{"n_layer": 8, "d_model": 256, "n_experts": 256, "experts_per_token": 6, "d_expert": 64, "d_shared_expert": 0, "activation": "swiglu", "moe_layers": [2, 3, 4, 5, 6, 7], "router_score": "softmax", "normalize_top_k": true, "routed_scale": 1.0, "balance_loss": 0.00415, "balance_bias": false, "router_z_loss": 0.001, "init_std_router": 0.0215, "lr_router": 0.0017, "vocab_size": 32000, "norm": "rmsnorm", "norm_eps": 1e-06, "tie_embeddings": "early", "optimizer": "soap_variant", "lr": 0.00414, "beta1": 0.95, "beta2": 0.95, "batch_tokens": 262144, "seq_len": 1024, "train_tokens": 791300000, "steps": 3019, "dataset": "wikipedia_en"}
Below are experts of layer 2 (counted from 0) of a mixture-of-experts language model. Rows are named router (the router's row for the expert), gate (a neuron's input weights, with its number), up (a neuron's input weights, with its number), down (a neuron's output weights, with its number) and show model dimensions 32-63. Each number is 128 + 24 x the weight over its row's rms, rounded and kept within 0 to 255. Numbers have three digits each.
Before each expert's rows: a language model's description of what the expert responds to. This comes from a sample of Wikipedia text that the model never trained on.

# expert 1
Description: Small numerals and dollar or pound amounts, often first digits, in table cells, results, box-office and prize figures, e.g. $3, 4, £.
router:149130109144109122131120119102105112148107119109106128114133106098067109115112142139148129123086
gate7:089163119164136104116130164085084120142108129128105137137118144140140130113152136119098133146100
up7:159083138078100180104117121161146155101149131109096103131138096128146082126118143161120090121144
down7:121144159166096124102125131123089117121115165110125119134123128129102110124136135109143107154144
gate8:127122109113150106140115104113124102119147147149129090115133124138089170134127087159138130122126
up8:100127128084147086171101088116106118110143162167107121111124120118124132146145104122118118131149
down8:142119134129121149160134151121173105115103151136153107116123117108135132110112083141138139160135
gate9:125124116137131112150127122122134122125108155102101149166121116111085132077172135146151140139141
up9:105143146146111136163131120097091150163097132108090096142121124117096119106164143174170117137147
down9:151136143093103158142146139115159136159126091134108142134148117130108109068143100114125132090121
gate10:076131139128136152148115150148128122083136106148134108109131138105177147131122143069122130156109
up10:193113131140111096099138074126134131162107146080122123136127113142071104146129122176120130094128
down10:116147141185128095131181157119095105091124080161116121132103089105089105150126115090109127104106
gate11:137140147110087113106133151102111141124108128094094153092100145079134143108127174100120084137120
up11:121112142142110141120136140103148070165097148126144093156085169161135127169098126149125195119152
down11:124133081119129128148157156130116124087167124143145098067163097114182128119126164114112113147123
gate12:117062147142139115114151128176144126135136145127094179117125119125122126082137125156120140120159
up12:148123148122152142106128088151128111139146166062124146142149116127148140111109125148119102138116
down12:104113093118119146136136158114159128123150132164110160121088093115131137105154168122118151124125
gate13:129115058135087127139164108137129128151136118131140131158090131084141167124159100109090104135114
up13:098165146131142142089114128133100102107119125123140142104183143158108089100104160137155140128120
down13:185173099103154145100137128174144150118149148149126131139197124113165154162145144130084103127106
gate14:103140104180139105166153113132124150137096129148108070116090107119123127146110124118123116123119
up14:093132128187140112143162122132124126157112130136091107163082141124135114139114145085137133127143
down14:130089139149132106130127113121096136122131167156143138174141140112124094146136142125127110114115
gate15:099120129120144125109150107128135118093148104088113137111150143110126114131120112145094159130127
up15:139139140102107114139091138145128096165134142162127128148144113130141132139106141106140113129115
down15:141171130099105129127069115177159137082188157108096106119129133118095145158103099140105130180112

# expert 56
Description: Opening parentheses in infobox and table entries, especially time zones like UTC+01:00 (CET), plus birth years and numbers.
router:161135102152101153089132152090139102160108129116124128112136100125124114105132129156119124116081
gate7:110147121132141145127084154154130114159129148129162133132153175116156133094104127183164097109115
up7:124157121124103143126110120103121144146104140104129095116124120165142103152151149104127092100102
down7:081142150140138175175122124163121142132166149117142046111136140097131108124114146119124152085173
gate8:085137111123098150129148144105086159156138109104130101149095094143107147101108104111107099133150
up8:157083157122172119139096115159148119141125128133085164074128134103143111121139150125175165107126
down8:101089120150174151166117115149178126127141130120173117122126144116130133144117113095145135147124
gate9:149137096158150130108102091151147152141130124142139105122129136097139129143135127159141140116113
up9:140098127093145137120120152133075168149153123113144146139129124113115152130113126120139191175104
down9:146156158142163096097155146126148131114168133143136103117155112111112129123162115143125155166139
gate10:149098133123145104099124097132137174082120102110164141108098120121100167126137100112187117125116
up10:145052135159129137103099129117122180144130144122116138115108159142099141083166083108157103150108
down10:127132071111185092108130172157123159142112124130114096093146152133099156140148118104125112120160
gate11:160079139192113098117145119124103135137106117148101108138090153125119128131148116119132136139085
up11:122119121182128132122118181120094113125133095100126123156137127151140086118129158154088147100126
down11:084139152105111111142125152105102134147118123108146105141144105134148151090147118115136094165129
gate12:108147156122195077150157104150107147137145140138150130133107166116107167145157122108189137144135
up12:131072106137079139115126096134157166142150145116108118125112122128131136094100155138109118095120
down12:128123118142141116172134127161110128108115085158122138152130103135134168132124119093188099109169
gate13:198121106104121155130175126085143135116125147143107133154134110129088079162092111131166093119103
up13:165148110112108149130170129054119150107123141122145148155098133149094118173094098137129140110050
down13:125097154133125145097104149155132121120099098162130155116145128151151102128145103111119159143160
gate14:131166069126143125135135114114136125142162129122135163146119142152141110111105124132146174103101
up14:126127145149175109137171154125162111147119145090085128137119150135119135114134118133155136074130
down14:095136119144149129161174146138200155134122125116124141130133137144111152143138125095117120112101
gate15:147068106106146105119106115134180122130121127127100126147125134141131164120177106136083123137132
up15:170092115112141087147142102145168123127120119116094117147115124128145177100170092149098148144186
down15:109128141158150107181159159093104165132092143126143160157116103135132121110143148131113097154119

# expert 18
Description: Two- and three-digit numbers in tables and results, especially race distances and times, such as 200 m, 400 m, 25, 50.
router:180106102160134171122104137104120117131126122068104166110128122117123131124098112131146157126123
gate0:126134117093142144101155155119140125101121137129104098130115154137095119110113109090135119128177
up0:132129133143139155144114145153120134145151131077130125134143073150137128154116133144108116132074
down0:120116175144125124179150154111131149138119113146160154115093122099176136162143139125149148158135
gate1:087166073092133115123144103159164167106097198144145127115123115107154098130124102118153124123149
up1:152110127095128097185108171094103078090138119142121128121117102080108133138108117169147126118099
down1:175148122122125099094111122115130154106156134066119142151117062116144104092096149092070124089089
gate2:138118097078123091164106116125166107127132117166107103103132122096139132094149086122142087154141
up2:104097101070137120149112122128139159142123161171104127099140130141144153107162106138119125137156
down2:129167133090134123133129129116168126162109142159087130120142136099099196153133138140216124130130
gate3:124120105175145118138131128154128151147122145153154136124120126172156132101163142099156135147152
up3:141155124172137152130123130149125126102146154142115131162124118127122091126161110081168147170163
down3:123101147122144131074129186094116122121108152106157110128103161140169125100143147147125131108105
gate4:145115152154140159142138137112135119138124127099155158117135167121126102118124147058157105124100
up4:121126129120144085139129106126143120123103131167077162144109130128141104154086087151100131145137
down4:157162121099112121121072089146126101136133119165118129125123080141180188106135148148132168122139
gate5:109158141176136141151101103108153129141145054119100140156104151125102116103128143136162142078080
up5:113128150151100092147105148134123156082125096095128136151152127128203102134140139112108122113096
down5:124133145084138103089099138125125122118141160130144104115166103153128163091102159124091135131121
gate6:138166092163113115122113159137124125070090115120123135147102121151110154141093126117129141147134
up6:131133128146145129119095145106109134100158110137128147146119127130155178151112158109087118096165
down6:131116129135149134090118177127114106123080126156147136122122134117103059142113100121171071159154
gate7:102138096107146161115158103125143139145132111123100097132119165109163098132145080149066128113133
up7:115105108084117187149134085129129147093123093105112132122090144107154141102149123132109175102147
down7:134116092130146134123147090115182128143139135105128105126134099125161155156166151118119158121128
gate8:143119096161130150128101141163145131179101131111125126126120119140088144083117098122130133140140
up8:102130087104166134150123136142138141112106139114131129109136099119129122084137085115126136084140
down8:133149137120133144141090151142143110144104147126097158140098129153107162150143120089163158168154

# expert 32
Description: Opening parentheses, quotation marks and brackets in running prose, often starting a note, translation, country name or song title.
router:167123108137116145078157119100109127194114127110100132112136108110088107124118095172114108141126
gate7:137094148110163106119138109125130110142130150137138093079111163142126122125103124120172135098143
up7:119094163099150101115134122123111145122142150119116103104097169143125125136134117138156145122144
down7:132125146071122128136111106143125147107125142133101106156159146104131121115094098158135129108081
gate8:140135117122129143143151123098137113101121162085111190160134132132102121182132166131117072182104
up8:123107133140131089114108118155060144129125100153153102083147112144131137076117128121128187107149
down8:137105141179140106116102120118109132160131088126125149105113145105135087164095179066089111178112
gate9:163163114108105162161110118138122123093099115102112083143138146151140106145128093129152108119139
up9:128103146168131119101137138123113098112153152158138146118139142140077104096148126140166138153109
down9:149159124109163098163109117117116097132166106116123109162166157151180135140135143133105120125119
gate10:107150110111137160102101105140149128118101134079115150087098170169086109124174100101156114121125
up10:082156129137143107102080117111117071107149085140137110122139148144126143146099127162118116091149
down10:144099107149132125129101122129116116142179131148071139119118123111093122126152126153150122180094
gate11:117088137093094150100108101168155163090110087139153158115134192126197114113107111110133145161140
up11:103111124171072121122142136132081182134128155137135131139183146132078118119115131142139140123119
down11:151142158111138103168144142113130127136111165139158113091136151124165173144156103123138153109097
gate12:135137119145109137112105134135119146175148108148113093094075117116138104129133096183116087178115
up12:115088099122130138147160127106143111121099149100131145144144132137098162146146175109108158101170
down12:140123120127127168129168122109152155096184148177114158134082094152145070110097138121118120143122
gate13:116141156191124086099130141163146116143132094125126131118144139090091128100150175141121148107134
up13:140182151145127147128143096137146136142107121127141099119107110132162143147113127129095127127148
down13:096114153135111075135145097126167104163180119172119133160101134109110138148115114142121195118136
gate14:135105135121163095141131117093148160129165095131149151120126112150140116147137137123143097115136
up14:146117133096146116126150130095166165127196121159148141109133094156118085163141148161132099109136
down14:164154145126170137094175164166127123139140086129132108149139170119152113102180104129133126093124
gate15:142076160080111101083164143125129139179127083116090167158125107124137105121147151123113156143124
up15:168073171079111100093145149126136120164116100132104148125151115125100116151119120106114158164115
down15:108136064065133161122136156117103132133113145117150117130158131109115124127121123121061115055139

# expert 46
Description: Line-initial list-item hyphens in infoboxes and credits, plus hyphens inside compounds like Marie-Josée, sign-and-trade, and coordinate slashes.
router:145089098169099140080130127126137106177107108112108148114127099144107116111115101141118148103115
gate0:165131132118134121135130108119133172114147104146100127137101138139099157150076126133130115120151
up0:104091130110107147110126084170084119136072110133145133164139130155095172131099092127112149119110
down0:085143117146139148137137147115129116166131141133125162104156134188085132121162134162132124113119
gate1:094161116164146131156110132126134096160094131083125150123079152115121132149098137129117093157105
up1:147115123120124140105079121137121114103110153163110126162133149126139104132137130187148135110128
down1:121126159147119123141134103156178144135125142140119125073126172110120097140125124150159129118129
gate2:140101149153107098165104147159160131137094122134095167135117123108170123109128131119129152136090
up2:109152140115117134188118150149171162092107119110109113115146122105154121103147125134113167170121
down2:115115165119123123140094113089131078103133161153115092165153107120128134097110097150145162115149
gate3:116151136129153130133126133160135132151101133118125128124137148161143152182127137080150147141143
up3:138121132144103131096156142145126117162085140117132118125102155095138139092143135133130139117141
down3:130154098110148123138134143144129129163157144154142129093091129152163156079108111114102126117108
gate4:129170112119113103154101145121195117105114158173120120101152116140117142164160097140105135135140
up4:134173110117109102149116142108174129108136167150106112087153098136155142155160078126101124143144
down4:169070109107117118128137101130105112087125102106132108111118111111100149147131163135161092117103
gate5:134101117101181116144160128119078090171118154123128145146104170113117170099115111128106085136144
up5:148143138111122128091127138116126122165116137119127104116121131154120113092151150139095132091127
down5:118111182161191154139170077154087151123121155106112127150153133128107118133068131090124128110114
gate6:082157104147130140122163082136155096117168159107160158119135132042103122133094123158077127068073
up6:102130121145147130121136065099129104121149153145129116101107148059128164146092135163104111086060
down6:080118088135152128103124126110145169127106107134113108122105069136136119123142109107186136080113
gate7:129143101141119120142121095101113165143137155118094146141128098170116164129147117165125152134097
up7:154104123143127107163152124077111150137106160103118158146109152133109165139159130118126136121093
down7:123161129100136119176129152127141101166164143153111140121129115131125108105127084080144100151149
gate8:144131167116131142115133103166138145138154141146104129117122084082133102149120112130149166123135
up8:127106184111153156092115104139136132180130106148125159123128129101111133148109123143144182138128
down8:168136207107106145117129083154107135120115159114163118169157127110139096121144102132114113165160

# expert 28
Description: Comparative and relational words after adjectives or quantities, mainly "than" after more/less/greater, plus over, like, above, below, per.
router:130158094143125169081118174107128122154100131121141136091162128076121082115124121129134138126131
gate0:154158134115168151101125107140135105128096144090121167109147109076100107105168138127159102094109
up0:108143155113158118147103172125153109125107116129125113136120112112164093078181134114129149109139
down0:144122153139110089125137148123123142077079157167109167144132105174082099105139108128115154123124
gate1:136106127100093163148136136115157070093120157162137128092138080079075086152114087139143130130143
up1:087159135114119124153128149129124095103136089150114139146168075126114085146102104139124156127123
down1:110180140100151177122163093126122126142160109151136143102146110091120139107154118125132156154124
gate2:114144141143123133131121152103096111174152120152118073096129145102119131120125126129177137177157
up2:123143120155153105126131156071133152134108140162135072092113117111169142099107131119121117159093
down2:139120160105144109141146122138142126130136116111142120198146123128073125124122155086128138165154
gate3:179093119147148122101120129115099107109093157098151149109128129074086143109156099169140141099150
up3:132173112123092151132152152066186107135141097137115108119155127130130089144133107096136117119153
down3:105094136131110125126129149141116122149127038112102127123145149126091136133106114160112083155132
gate4:140145119121119131103094134116137125145058159153160132157155134063112115152153141143148116148149
up4:134082132129109125136157125132141158118170130123101141105105112169172126120124101137090141111123
down4:153112143117101138097198131105107155112135091107159127121121158114117127119136085121155159144138
gate5:111114143107139108137108123076142136155165147162144106150171071083170110117102156115131124142085
up5:190127130153114111140134109181136137077084165127127170141162107152126147100161069197108144124139
down5:126165079153166130140133128126094177155122117118113166101103093117130148084146100132059102142129
gate6:149153137136101146147104131118124090106136139150082158061136155118104092137122137182100168151129
up6:170153123111116133117122102103081155132184118140095175084171177138098094130123151169096161101133
down6:120108147111044142086148111126131139096165119129147110174143135108106129128108128104110146146119
gate7:124162149102117145149114093111067107095128209141155125082119106106143103106118163154104129109071
up7:141184150118125156154082114135148129103126134148122166102101164112125122086097148156151154124130
down7:115152148132117129110103121131120117081113106097117156130129119139124130109132140131183124111121
gate8:126141101142150155133164117142127107134139181155112154136120130112113085090133130092132148156145
up8:136127128127161112085121141106115171134106111122147126163128079138146185154106129072071131117102
down8:108103146108142069126121109085133132098115120168116119114152115150130126142121153139147116133100